Below are experts of layer 10 (counted from 0) of a mixture-of-experts language model. Rows are named router (the router's row for the expert), gate (a neuron's input weights, with its number), up (a neuron's input weights, with its number) and show model dimensions 0-63. Each number is 128 + 24 x the weight over its row's rms, rounded and kept within 0 to 255.
After each expert's rows: a language model's description of what the expert responds to. This comes from a sample of Wikipedia text that the model never trained on.

# expert 9
router [124 144 124 130 148 174 167 188 176 102 105 124 156 130 158 160 159 131 116 154 161 130 120 101  85 127 148 120  97  92 109  95 134  98 109 140 150 108 126 140  73 112 103 102 137 148 104 149 125 101 100 123 149 112 145 138 146 147  95 152 145 132 107 112]
gate0 [114 113 108 141 146 164 140 113 152  99 141 105 115 113 134 106 187 138 131 164 138 164  96 124 132 117 110 112 138 140 139 131 123 160 119 131 111 114 131 117 144 112 121 160  90 153 142 119 139 131 125 115 109 150 110 146 158 124  86 123  72 147 113 142]
up0 [156 118 153 167  89  82 111 146  94 146 147 162 121 159 127 183  86 116 147 148 134 143 104 161 123 154 108 162 121 107 118  95 126 142 100 140 166 149 127 116 118 137 137  94 212  99 153 127 100 111 130 150 140 106 150 133 136 121 157 157 158 128 114 111]
gate1 [ 95 152 163 174 148 129 137 172 119 150 135 120 158 122 150 128 112 136 141 126 155 147 135  88  99 116 122 102 183 136 115 118  67 137 127 135  96 113 105 137 133 121 109 128 139 119 131 130 145 152 121 175 137 124 125 147 134  96 114 122 177 129 126 120]
up1 [159 182 146 143 105 120 139 115 178 134 106 120 113 149 140 122 127 174  84 130 136 129 103 151 154  78 138 107 164 100 158  98 140 109 124 148  96 162 106 135 128  75 113 103  79 133 107 135 149 142 127 152 106 124 111 149 149 105 122 119  97 148 119 141]
gate2 [ 98 156 150 167 156 112  76 127 131 148 115 127 142 131 150 110 167 100 121  96 157 146 134 154 134 121  90  94 112 148 138 123 136 133 115 144 148 114 133 167 166 155 168 130 114 144 128 120 196 149 145 115 110 147 121 137 144 119 149 122 175 119 156 128]
up2 [127 113 127 173 122  87 137 148 156 122 138 138 170 130 149 172 175 115 114 142 142 109 145 127 161 167 116 111 121 128 135 105 113 106 134  85 140  90 135 127 129 146 147 129 152 150 137 121 154 122 119  93 134 130 129 169 123  76 104 133 152 117 108 130]
gate3 [120 153 176 157 167 113 156 156 119 104  88 132  90 128 130  96 103 129 141 145 107  90 179 117 107 133 171 121 127 139 135  88 141 136 156 111 127  96 137 144 119 137 151  79 111 141 142 132 129 135 124 100 106 124 103 122 133 128 133 100 135 136 143 123]
up3 [140 145 129 155  90 132 109 127 147 136 101 125 178 172 117 149 131  82 144 138 127 137  94 157 137 162 144 122 139 144 157 152 130 127 178 175 111 138 120 133 112 139 139 108 118  98 114 122 143 146 171 119 158 193 146 102  93 108 149 147 130 147 110 115]
It responds to: Name word pieces

# expert 0
router [145 116 119 168 101  99 107 120 122 121 154 124 115 159 110 162 141  58 121 134 168  93 163 123  80 111 165 130 119  92  87 129 132 131  96  91 137 105 101 141 157 137 140 142 124 116 110 107 143 127 140  64 121 144 129 145 120 141 136 126 118 112 133 106]
gate0 [155 145 170 172 135 100 160 139 171 148 111 113 153 147 140 161 108  90 126  85 104  93 125 155 147 140 123 112 128 118 135 110 146 122 124 128 131 118 141 121 134 105 135 152 164 150 144  92 157 125 148 110 123 168  77 130 152 130 128  96 116 113 148 118]
up0 [ 97 132 137  86 128 140 108 116 102 133 116 150 148  98 158  92 132 137  99 160 130 173 114  98 146 129 166 131 107 175  83 129 120 132 114 114 170 131 160 139 132 172  92 109  87 116 121 112 118 111 135 111 119  92 140 134 153 160 108 140 129 106 106 105]
gate1 [152 126 127 178 116 129 118 110 107 121 135 134 140 132 134 153 155 141 191 105 125  72  98 113 135 118 172  76  91 133 164 157 150 121 113 127 144 180 122 114 135 142 151 143 140 102 149  99 160 152 122 124 142 118 160  98 144 122 121 165 109 172 139 111]
up1 [134 170 178  90 140  97 104 140 138 162 115 117 132 100 102 132 156 118 130  90 175 107 154 122 104 130 115 134 132 117 171 147 128  75 108 149 111 147 132 143 125 140 119 131  80 107 111 156 111 131 119 123 108  99 138 127 114 196 141  96 162 132 117 113]
gate2 [107 163 168 100 126  94 113 115 109 151 132 101 145 136 117 100  87 114 156 140 121 127 107 116 149 111 130 127  89 132 122 139 141 137 132 108 161 113 121 132 167 131 149 110 132 208 148 157 116  71 118  80 118 127 110 120  85 120 129 129 127 132 143 108]
up2 [176 119  90 106 128 122 153 108 108 148 134  97 136 129 101 122 173 172 109  77 155 135 145 158 127 168 144 133 146 150 136 131 123 130 152  92 130 163 136 144 122  98 102 150 117  97 131 104 159 181 151 196 118 111 131 113 178  85 112  97 147 129 152 144]
gate3 [121 185 142 114 110 113 142  93 157  95 121 140 118 148 125 168 126 125 122 142  99 144 132 142 142 109 138 145 136  99 104 116  76 123 103 142 138 102 110 144 162 122 153 107 170 181 128  76 160  86 147 133 128 152 149 114 111 132 132 150 119 122 106 104]
up3 [ 98  71 121 141 125 138 134 117 131 101 122 141 167 112 140 134  86 159 110 138 102  41 157 143 122 131 122 137  68 118 146 144 104 120 133 129  99 123  94 156 136 149 160 178 128 136 199 165 122 119 115 164 137 178  99 155 127 142 153 157 106 150  82 106]
It responds to: Clause-boundary punctuation

# expert 14
router [140 138 107 135 134 137 140 149 169 122 207 127 114 100 148 149 118 124 129 129 111 136 130 108  96 155  64 140 138 164 108 125  98 131 102 112 118 145 120 102  93 137 135 163 109 165 126  87  87 177 136 106 130 144 103 120  90 115 124 127 135 107  82 120]
gate0 [109 133  89 150 133 168 137 125 151 122  92 114 136 172 103 127 131 111 134 103 131 168 115 132 119 157 160 127 115 116 144  97 117 110  98 158 119 130 159 136 120 145 110  84 125 147 184 201 158 115 129 130 105 129 101 135 129 108 112 112 186 153 143 145]
up0 [103 100 158  97 143 102 162 115 120 144 123 143 124  92 120 141 133 148 120 164 119 105 130 136 133  96 114 157 107 120  99 122 109 125 160 129 138 121 118 128 131 111 119 165 124  95 113  92 121 113 147 164 120 118 138 125 116 130 145 155  78 103 136 119]
gate1 [ 93 111 181 134 153 125 115 139 109 124 113 155 143 109 161  93 111 103 138 123 153 123 118 120 157 130 102 109 158 111  94 138 134 153  82 109 111 104  68 135 109 134 113 124 114 153 132  97 115 182 120 105 155 110 114 126  99 147 104 107 155 105 145 128]
up1 [138 128 152 132 113 137 140  91  82 126 142 111 148 139 141  81  84 151 137 149 136 113 126 156 129 126 100 133 112 140 175 105 132 154 129 124 170 157 119 153 143 116 131 160 181 150 118 123 151 132  95  88 142 113 128 130 113  86 175 141 146 105  81 147]
gate2 [117 124 108  98 110 150 144 108 121 110 166 100 167 100  97  97 137 154 136 114 135 126  82 143 148 129 151 125 140 113 132 144  90 115  76 149 106 177 144 109 159 121 158 108 117 121 125 133 139 136 101 136 159 120  85 151 131 158 159 152 128 115 104 107]
up2 [121 132 136 150 128 115 151 119 117 139 134 127 154 131 130 158 112 102  80 132 135 136 158 108  99 120 133 131 114 115 115 131 100 131 143 131 130 151 201 117  92 157 118 128 138 182 133 149 131 119 149  94  97 140 167  63 102 109  88 145 154 135 122 187]
gate3 [137 135 107 132  89 120 138 138 118 141 107  99 125 130 103 124 114 122 132  92 134 131 149 109 119  84 125 119  90 159 159 137 131  92 146 131  98 110 167 152 134  92  95 106 115 109 128 139 138  98 132  40 130 130 109 105 109 102 150 137 127 179 116 153]
up3 [121 117 140  81 146 158 171 143 112 116 128 147 131 145 161 135  99 132 107 118 137 141 108 125 146 162 102 127  76 112 105 140 153 148  95 125 172 131 107 137 117 117 157 151 156 124 120 124 101 102 111 123 124 103 107 114 140 163  93 146 128 104 128 154]
It responds to: Copular and auxiliary verbs

# expert 4
router [ 97  96 123 169 129 130 164 156 112 108  98 117 144 172  99 123 108 133 102 112 120 134 145  91 125 130 138 169 125 139 180 131 134  94 149 104 162 132 155 143 106 169 156 140 133 127  97 151 126 147  92 164 110 147 152 134 122 137  88 139 127 105 157 100]
gate0 [140 152 107 125 135 115 149 147 124 128 117 129 126 103 154 132  99 157 131 122  85 126 122 144 137 154 164 142 135 133 107 114 113 143  82  89 141 154 128  73 172 104 129  94  87 130 132 126 115 128 133 168 112 115 104 105  99 111 131 125 137 109 159 180]
up0 [126 127 169 163 151 128 131 114 110 119 157 147 129 136 130 111 136 106  77 129 125  86 118 138 123 117 120 156  96 168 117 121 158 137  94  92 107 113 101 182 132 155 146 146 163 127 118 121 114 117 105 124 105 172 119 148 107 139 150  98 129 143 119  81]
gate1 [ 96 123 130  60 169 136 155 129  87 127 126 113 144 174  94 120 114  81 148 161 118  58 162 151 138 117  78 126 139 165 131 168 126 115 146 114 169 112 160 127 159 123 177 182 115 132 158 154 136 117 157 132  94 109 126 148 114 120 128 120 121 103 118 153]
up1 [138 133 144 111 127 112 116 141 126 124 118 127 104 122  83 133 103 139  85  87 110 127 154 140 144 143 130  92 148 120 136 134 159  86 122 161 121 176 120 111 142 138 111 111 113 137 128 118 111 170 145 148 134 121 128 138  91 141 158 158  90 174 153 114]
gate2 [124 118 134 120 101 137  92 146 132 149 153 114 146  84 122 104 148 134 131 160 102 157 144 129 106 150 128 136 132 160 139 127 134 148 119 118 158 135 158  75 137 127 148 138 136 143 106 150 143 116 133 147 138 109 138 111 136 145 148 114 165 157 126 104]
up2 [135 121 130 139 163 140 151 104 126 109  80 146 118 170 130 151 118 100 160 152 132 125  89 139 131 117 133 124 129 113 113 110  96 133 111 130 112 149 121 168 141 130  69 133 129 135 133 110  96 135 123  70 104 142 138 126 145 111  87 141 131 103 149 140]
gate3 [130 142 115 119 109 122 131 115 129 128 149 123 137 100 104 144 120 116 100 131 121 110 157 152 146  72 114 160 135 138 128  97 117 154 113 136 133 140 152 113 128 105 134 169  97 151 121 137 127 169 122 151 128 108  99 182 136 137 124  65 156 125 124  95]
up3 [ 84 155 146 114 130 118 115 156 115 142 139 120 153  86 145 112  95 139 133 113 123 133 127 150 139  89 124 106  95  69 123 120 109 145 133 123 148  65 155 140 136 116 134 153 121 136 132  95 119 135 183 106  88 121 125 160 122 107 113 108 123  99 129 101]
It responds to: Prepositions before nouns

# expert 8
router [157 122 115 175 113  45 107  75 175 125  92 160 118 178 146 145 151 130 146 122 139  99  90 173 117 117 117 130 135 106 134 137 163 181 153 118 109 150 125  95 117 122 140  93 130 108 151 145 129  97  90 133 157 150 174 149 153 127 131  91 105 103 143 155]
gate0 [104 111 160 145 157 131 127  97 137 149  90  91 112 137 107 145 149 186 123 147 119 137 140 128 139 161  90 129 141  80 128 156 141 145 129 152 153 105 130 161 142 149 100 112 146 143 217 120 147 125 129 118 124 102 125 109 155 167 137 111 123 112 119 132]
up0 [125 133 151 163 132 132 118  92 155 156 100  75 132 114 153 171 155 154 125 136 134 138 157 114 147 154  68 143 115  85 138 141 156 141 122 146 131 100 132 159 126 162  99 154 129 100 187 143 141 139 148 119 146 108  91 133 138 150 135 140 104 135  96 125]
gate1 [156 114  90 106 133 141  93 160 189 146 122 137 119 144 166 148 130  91  99 104 155 145 158 102 124 148  94 117 116 128 111 133 127 166 105 134 168 136 149 149 194 127 168 124 112 162 101  94 136 120 136 131 122 125 184 126 167 170 104 104  96  96 167 138]
up1 [125 134 146 133  95  99 186  48 126 125 101 108 107 133 137 172 133 138 129  88  88 154 117 100 118 139 141 127 152  96 144 162 154 124 108 102 118 105 111 137 105 176 121 125 111 121 133 153 122 109 157 127  97 114 155 121  98 123 110 141 120 122  96 114]
gate2 [103  86 172 132 150 111 143  92 110 120  76 138 122 116  86 137 110 111  80 140 161 114 130 110 156 134 121 121 151 166 157  81 106 141 129 135 128 143 145  82 152 161 161 129 137 136 133 132 126 129 116 131 106 120 122 107 121 115 157 123 144 171 123 112]
up2 [154 106 125 128  82 127 119 159 112 138 117 115 100 104 121 107 136 139 121 139 138 162 114 132 111 158 115  86 105 173 189 113 140 152 118 109 146 121 153 152  78 136 114 146  77 108 110 146 126 142 119 114 157  80 118 106 107 159  89 121 132 163 112 133]
gate3 [124  76 144 143  79 119 118 100  83 107 101 117 121 141 135 128 167 122 125 152 132 111 158 138 156 108 102 116 124  88 129 125 182 141 129 119 123 122 107  84 103 107 131 125  82 145 165 117 120 133 172 173  94 117 162 100 107 116 158  92 189 156 108 150]
up3 [115 188 106 106 143 149 173 128 153 145 143 138 114 136 114  88  98 145 126  85 165 118 115 132  91 132 153 149 114 105 139 149 123  84 119 152 102 120 147 127 158 137 118 161 151 114 112 132 125 127  86 111 153 126  86 131 138 143 106 152  71 105 173 105]
It responds to: Table and list delimiters

# expert 1
router [107  90 110 142 124 115 123 152  99 120 170  62  97 119 137 161 125 142  95 128 115 129 170 136  89  87 129 118 141 143 117 110  83 112  95 122 117 111 146  96  93 123 108 145 144 134 138 140  85 163 135 182 119 113  95 117  80 118 145 186 143 175  81 147]
gate0 [155 107 141 146 145 115 137 137 164 141  71 124 107 130 158 150 158 122 114 109 125 136 113 105 139 143  94  81 162  95 100 160 125 120 138 122 131 165 110 182  84 116 158 139 116 117 136 109 131 109 130 164 122 158 139 109 175 135 125 111 145 152 134 147]
up0 [138 135 119 109 103 116 129 146 107 152 167 175 140 129 115 134 121 117 152 156  98 138 117 109 118 107 128 151 100 146 156 116 125 124 141 126 138 111 109 116 150 122  78 138 155 152 137 125 143 144  85 110 133 119 109 148 104 109 156 122 141 130  97 123]
gate1 [143 103 124 152 132 110 125 133 119 103 155 121 151 117 120 144 142  80 176 126 188 133 165 144 116 141 114 144 179 115 111  92  93 154 118 142 132 116 162 123 141 151 117 143 123 147 139 111 104 164 117 124 135 146 149 118 134 155 115 155 119 158  86 137]
up1 [122 134  95 132 109  79 119 118  98 105 105  80 144 136 128 193 123 121 110 113 175 135 141 124 125 117 127 145 115  85 105  82 122 169 139 132 134 108 169 139 153 100 118 141  83 183 121  98 117 141 116 124 142  93 100 131 148 113 112 134 152 132 153 127]
gate2 [131 137 134 144  57 107 138 104 158 100  99 114 101 151  87 105 151 131 130 148 102 102  96 107 101 123 167 136 119 146 139 106 123 172 149 137 135 113 135 124 111 117 156 194 111  82 142 120 101 118 140 121  98  77 151 162 138  96 155 120 140 173 153 127]
up2 [110 132 142 153 169 131 130 149 103 141 137 156 125 107 176 153 132 121 121  91 103 165 114 118 167 155  95 102 137 104 141 140 132  82 106 140 120  86 114 120 139 135  73  75 115 153 110 156 179 148 124 113 153 154 122 106 134 158  92 108  81 114 144 117]
gate3 [128 114 105 152 139 135 161 104  71 116 130 111 164 158 104 153 107  99  78  90 124 153 115 140 120 112 148 118 119 111 116 119  89 134  99 106 102 109 151 149 123 107 113 105 163 140 141 113 149 127 159 101 138 129 158 134 108 133 150 145 130  88 134  86]
up3 [ 75 119 143  71 129 147 125 103 110 117 149 132 133 129 180 129 117 137 167 159 109 117  96 112  97  94 122 104 101 141 152 120 162 144 129 117 133 143 148 148 123 149  98 115 149 101 112 145 153 160 145 119 119 140 155 143 109 122 149 160 154 131 122 182]
It responds to: Verbs and predicates

# expert 7
router [147 108 151  56 122 134 144  86 172 127 149 145 128  90 127 110  96 170 138 109 105 107 131 118 153 138 126  99 148 104 166 114 136 179 113 147 150 143 102 113 164  86 105 140 129 146 137 137 111 123 133 121 102 132 148 115 153 113  81 131 121 132 150 125]
gate0 [108 103  99 151 134 171 150 157  85 111  89 119 147 203  96 134 164 176 119 110  81 135 120  99 142 150 138 153  86 109 160 102 130 125 135 132 128 121 130 110 108  63 160  94 103 117 161 130  95 140 149 155 153  77 148 140 150 141 122 161 117 138 130 117]
up0 [123 123 137 138 130  64 131 143 152 105 176 156  88  91 154  87 120 135 108 112 137 126 106 159 110 143 125 109 165 138 139 114 158  90 127  94  99 155 126 151  96 126  92 167 160  96  86 121 114 102 113 113 126 133  90 109 121 104 115 146 117  81 113 113]
gate1 [125 131 139 107 145 103 128 136 137 129 130 108 185 142 143 112 172 138  72 143 120 118 125 137 143 104 132 118 132 148 139 131 134 121  75 127 149 130 158 155 120 166 145 111  67  90 102 138 104 139 130 123 108 107 123 147 126 133 116 140 194 117 155 113]
up1 [138 153 125 127 132  97 125 144 123 122 169 131 172 156 128 132 174 145 127 117 102 101 127 132 141 128 149 126 127  96 132 117 153 126  68 116 156 161 111 144 134 141 157 114  68  67 103 138  78 167 123 115  94 125 128 140 136 129 110 133 163 115 125 111]
gate2 [159 145 129 139 134 147 136 107 108 176 165 127  67 109 151 127  84 160 177 114 132 147  80 124 122 136 116 150 156 119 118 106  96 113 111 151 107 133 145 151 129  78 127 122 173 120 131 153 132 106 123 110  83 135 102 108 149 138 158 101 126 105 121 162]
up2 [104  81 125 118 136 141 133 129 153  85 107 130 167 114 103 120 177  91 102 155 158 107 141 152 111 142 122 102 115 159  86 177 136 121 158 105 172  80 148 118  89 154 130 154 140 159 154 111 110 138 111 127 161 102 140 146 124 131 110 162 136 135 146  82]
gate3 [151 156 175 102 142 130 171 115 115 157 146 127 116 157 149 128 149 128 179  72 173 121 129 146 139 125 125 123 138 115 130 117 129 122 137 104 131  92 122 138 124 113 101 156  91 117 165 154 168 141 135 129 178 175  88 154 129  85 141 175 100 154 123 116]
up3 [159 110 130 144 125 147  77 151 158  92 110 126 115  89 146 155 101 142 113 138  85 163  80 120 149 133 127 191 146 144 106 157 111 118 116 125 168 133  88 102 104 153 132 124 134 147 118 113 128 128  86 124  85 108 178 115 132 111 107 142 128 109 137 123]
It responds to: Line breaks, headings

# expert 13
router [128 152 131 126 115 127 102 148 153 178 144  93 101 185 119 127 115 110 128 135 128 158 111 117 169  95 108 136 120 108 121 126 132 113 160 153 179 149 115 109 115 169 163 138 105 122 139 105  90 153 134 130 175 104 107 101 181 104 141 111 123 145 103 147]
gate0 [164 143 139 142  86 196 145 128  91 132 114 126  93 122 128 145 169 122 142 154 137 130 136  92 170 114 152 154 119 121  92 171 112 163 156 138 170 125 180 131 142 108 141 116 112 127 119 178 103 139  95 133 120 108 104 117 148 115 122  92 121 121 150 133]
up0 [ 97  80 115 115 115 121 130  74 107 157 121 136 109 144 143 146 147 124 153  70  74 129 176 177  55 161 122 120 101 119 143 129 147 111 114  92 130 157 117 112 144 148 119 136 153 130 151 109 132 103 108 152 105 130 102 125 117  84 137 161 145 124 116 114]
gate1 [142 135 159  94 117 102  99 134 132 135 118 129 105 199 122 138 140 123 112 141 141  99 106 117 125 124 103 133 134 107  68 116 101 128 117  88 125 137 128 102 117 168 147  96 122  90 162 118 149 150 155 143 161 112 121 189 127 120 120  97 137 130 132 145]
up1 [110 136 130 117 131 129 138 135  86  92  80 150 138 184 114 167 122 116  96 140 138 119 124 167 116  68 151 137 141 161 110 186 129 108 133 139 127 131 107  93 142 133 108 113 143 104 145 144  95 108 128 100 137 106 129 104 120 125 122 125 154 142 113 103]
gate2 [ 95 112 116 118 135 162 130 119  99 110  76 110 126 152  83 116 123 112 116 113 164 184 141 147 153  76 131 111 145 101  70 120 100 162  98 135 105 114 122 116 122 142 109 134 119 129 115 121  96 146 132 155  97 105  96 114 160 133 116  83 125 160 173 142]
up2 [ 99 116 115 128 138 137 121 120 137 165 148 110 143 134 128 120 109 156 115 111 135 104 135 165 170 106 115 108 125 128 146 124 140 108 110 131 157  95 125 139 134 130  96 101 138 136 133 123 139 172 149  95 137 175 183  94 132 154 170 130 116 113 137 137]
gate3 [139 147 108 116 104 149 164  69 157 151 136 161  80 167 113  96 142 123  95 146 148 133 150 161 114 108 145 139 131 104 172 160 101 119 106 152  78 108 123  87 153 113  82 159 116 129 159 160  98 169 119 128 110 208 160 105  93 123 132 118 139 144 110 120]
up3 [153 127 138 126  72 141 119 148 147 141 136 129 152  87 148 129 151 135  74  68 100 144 120 128 147 119 166 132 156 116  88 103 118 132 118 116 122 142 103 138 125 136  90 111 134 158 117 113 165  91  96  99 171 143 138 160 124 146  81  71 181 113 107 134]
It responds to: Determiners and possessives

# expert 15
router [135 172 138 151 137 146 119 119  63 126 114 143 179  96 160 110 149 160 167 165 145 143  97 123 158 131 146 171 135 160 149 118 136  97 105 130 101 107 150 161 131 157  90 117  98 127 109 110 151 161 165 123 127 122 128 142 173 142 149  98 106 170 119 133]
gate0 [133 137 124 130 167 115 114 144 134 144 161  99 139 105 113 131 149 170 116 131 137 162 104 148 179 143 147 150 104 155 132 107 113 150 154 174  97 149 127 130 171 100 112 134  89  88 142 108 144 117 132 120 165 157 152  90 157 133 119 113 127 141 168  82]
up0 [165 133 117 107 208 107  96 129 120 153 166 114 107 131 127 129 161 130 127 109 151  97 107 119 157 109 132 122 128 152 123 165 122 118 152 179  74 132  87 104 139 124 123 114 123  95 156 143 148 106 121 130 167 116 157 105 142 120 128 126 113 132 148  75]
gate1 [131 118 142 125 114 144 149 150 133 109  70  88 108 144 102 104 152 130 114 130 121 148 111  87 107 110 127  89 113 149 138 131 140 117 170 143 125 147 151  93 142  76 107 132  97 146 106 111 151 102 135 109 155 138 118 100 150 152 127 153 123 180 135 150]
up1 [101 154 174 139 116 128 139 153 130 117 104  94  85 167 136 111 155 155 115 127 153 130 121 114 117 112  99  77 100 156 130 162 113 108 137 113 150 140 141  77 159  71 125 129 114 107 136 127 153 115 120 124 136 174 158 110 153 153 133 112 139 120 131 155]
gate2 [140 141  85 113 199 121 120 172 116 123 151 138 167 169 164 121 140 102 128 148 160 164  83 125 127 123 127 128 169  95 126 119 133 112 124 127 131 136 102 158 156 101 151 128 126 182  88 117 125 176 125 108 147  90 156 148 103 110 160 107 142 154 124 144]
up2 [148 150 141 111 166 141 154  60 135 110 103  85  85 183 131 159 101 142 139 134  93 112 104 151 136 153 111 141 122 111 139 132 127 125 133 159 102 137 189 106 137 150  72 134 114 123 125 136 135 130 147 163 139 130 117  84 133 125 121 156 113 143 132 133]
gate3 [112 128 136 108 108 144 141 106 149 127 136 107 113  93 128 154 121 114  99 147 158 178 102 155 124 121  72 126 158 100  99 124 119 151 126 109 121 121 159 103 189 105 137 119  88 128 134 142 135 164 118  98 143 136 121 133 124 175 136 120 107 174 175 148]
up3 [112 149 111 121 157 132 128 116 169 151  88 110 122 143 122  91 136 112 129 109 110 127 138 102 140 145 150 118 130 135 171 134 151 172 151 141 158 153 118 127 113 149 174 115 113 142  83 115 114 142 111 111 127 131 164 134 171 118 122 123 137 123 124 163]
It responds to: Plural and word endings

# expert 6
router [116 143 158 107 154 137 117 155  89 134  90 106 141  92 112  90 126 113  91 131 107 169 134 110  97 125 151 118 175 144 131 147 128 112 179 176 111 138 131 133 160  92 162 129 118 115 128 162 153  96 136 126 132 137 116 134 125 139 151 130 127 144 188 116]
gate0 [ 90  87 120  88 116 114 102 172 116 159  99 150  74  82 129 129  96 137  97 135 153  96 135 132 128 177 143 132  87 148 131 114 107 109 151 159 146 153 129 132 106 127 155 125 129 182 123 119 144  67 131  96 122 117 141 151 126 140 124 113 116 124 166 106]
up0 [143 125 129 155 149 127 128  90 138 100 111 110 134 140 171 140 109 124 136 129 128 176 151 104 140 118 122 175 166 112 100 123 149 204 118 148 106 134  89 139 125 126  96 112 147 123  91 102 129 135  98 144 121 159 103 113 117 125 146 134 154 106  58 133]
gate1 [168 103 135 123 169 147 121 112 156 141 156 149 134 117 166 119 111 162  89 128  86 152 150  91 141 127  91 132 137 155 108 163 152  88 129 117  95 130 174 132 117 102 139 138 114  95  71 115 162  98 127 103 105 107 177 107 137 117 146 116 153 131 172 135]
up1 [101 134 109 117 135 133 120 119 115 136 129 140 148 143 104 133 162 114 128 135 131  95 117 115 154 123 156  95  95 146 137 111 136 208 149 102 150 106  95 147 116 192 101  94 137 140 147 178 125 128 151 144 163 172 113 134 129 113 160 143 102 131 139 103]
gate2 [ 91 139 150 108 128  90 156 129 111 152 157 119 120 147 129 155 149 133 133  68 150 137 155 167 156 144  88 122  82 123 164 151 164  90 146 120 153 125 131 156 156 111 132 104 140 163 111 136 119 113 167 152 127 110 102 114 112 175 168 145 131 116 126  96]
up2 [155 139 151 117 139  96  84 125 137 129 125 151 121  54 135 166 112 179  91 142 126 126 132 115 138 119 147 131 148  96 130 126 114 148 138 122 118 133  97  87 134 141 123 126  92 150 130 129 143 156 143 103 112 138 172 135 113 128  76 139 140 129 140 102]
gate3 [165 145 117 138 135 149  77 150 157 123  73 100 116 156 141 119 134 154 136 143 109 161 149 157 106  98 162 156 146 118 139 126  76 134 132 113  87 111 150  79  86 105 168 112 154 130 125 100 146  89 131 161 123  77 122  83 138 118 163 100  63 161 118 156]
up3 [125 142 126 145 125 115  97 158 161 140 129  70 125 116 138  98 119 142 118 154 151 147  99 206 111 132 137 120 158  82 110  97  93 173  83 112 137 132  97  91  68 114 153  95 106 151 134 121 122  93 152 129 150  97 132 124 161 132 136 114  99 151  95 107]
It responds to: Word-initial fragments

# expert 5
router [106  97 123 172 109 150 136 133  96 104  98 161  65 190  92 123 147 110 105  93 140 153 123 110 173 165 142 124 127 121  91 100 121 103  95 129 161 147 158 137 165 112 121 135 137 137 155 125  99 101 155 109 125  88  88 137 150 146 112 115 150 137 158 163]
gate0 [ 84 149 102 100 108 141 126  72 143 149 120 149 139 135 112 108 137 164 120 116 145 120 146 122 103 116  99 143 159 115 132 169 104  96  95 120 139 139 123 123 161  93  84 170 103 176 115 147  99 127 101 101 140 117 129 123 132  99 165 129 133 122 141 163]
up0 [100 100 186 130  88 115 110 129 133 137 164  85 146 136 114 130 135 120 161 159 124 161 165 180 118 120 117 142 149  84 157 107 140 134 146 153 128 107 164 115 148 140 165 125 152 136 164  90  96 118 122 169 105 108 180 150  94 122 105 147 133 116 125 135]
gate1 [101 155 165  99 107 122 112  85 143 113 107 134 116 135 151 142 147 115 133 146 120 114 149 144 140 124 116  76 105 119  95 118 116 190 129 103 119 105 102  95 138  91 112 154 144 149 160  79 124 123 143 166 120 124 136  73 130 101 111 160 160 129 130  94]
up1 [144  99  92 183 103 176 129 129 103 144 106 134 137 133 103 114 160 114  91 124 118 140 103  87 116 156 133 134 112 115 109 119 124 141 133 168 114 163 136 165 108 150 137 122 106 110 129 151  92 105 151 143  88 149 131 211 152 152 124 131 146 159 103 123]
gate2 [ 97 153 116 102 117 108  86 154 103 108 204 134 146  96 137  96 105 141 124 153 143  87 127 122 154 125 123 169 119 141 118 153 156  93 115 104 132 166 173 104 110 157 172 114 166 125 122 158 116 109 137 124 143 145 166 126 158 147  72 134 131 113 146 123]
up2 [112 105 120 101 108 102 119  82 115 138  93 148 149 134 162 170 137 102 101 114 106 120 164 147 108 105  85  74 128  83 122 159 144 115 145 128 156 134 120 158  80 114 106 162 121 169 143 110 111 105 111 116 127 161  86 126 107  99 162 157 120 108 158 151]
gate3 [126 142 111 137 106 171 152 128 123 145 116 100 115 137 107  91 114 111 112 120 157 107 146 146 149 182 102  74 172 115 142 152 105 132 166  81 128 164 158 108 172 112 110 116 138  99 104  82 133 108 107 130  90  99 135 142 146 140  88  97 150 183 114 152]
up3 [145 152 143 113 154  65  99 116 146 110 159 146 120 126 160 153 157 116  93  67 109 127 102 150  95 130 114 113 154 110 156 105 137  90  95 120 158 123 141 138 151 116 141 164 139 149 160 130 171 170 169  72 155 145 157 127 123 122 137 144 129 103 181 167]
It responds to: Numbers and time words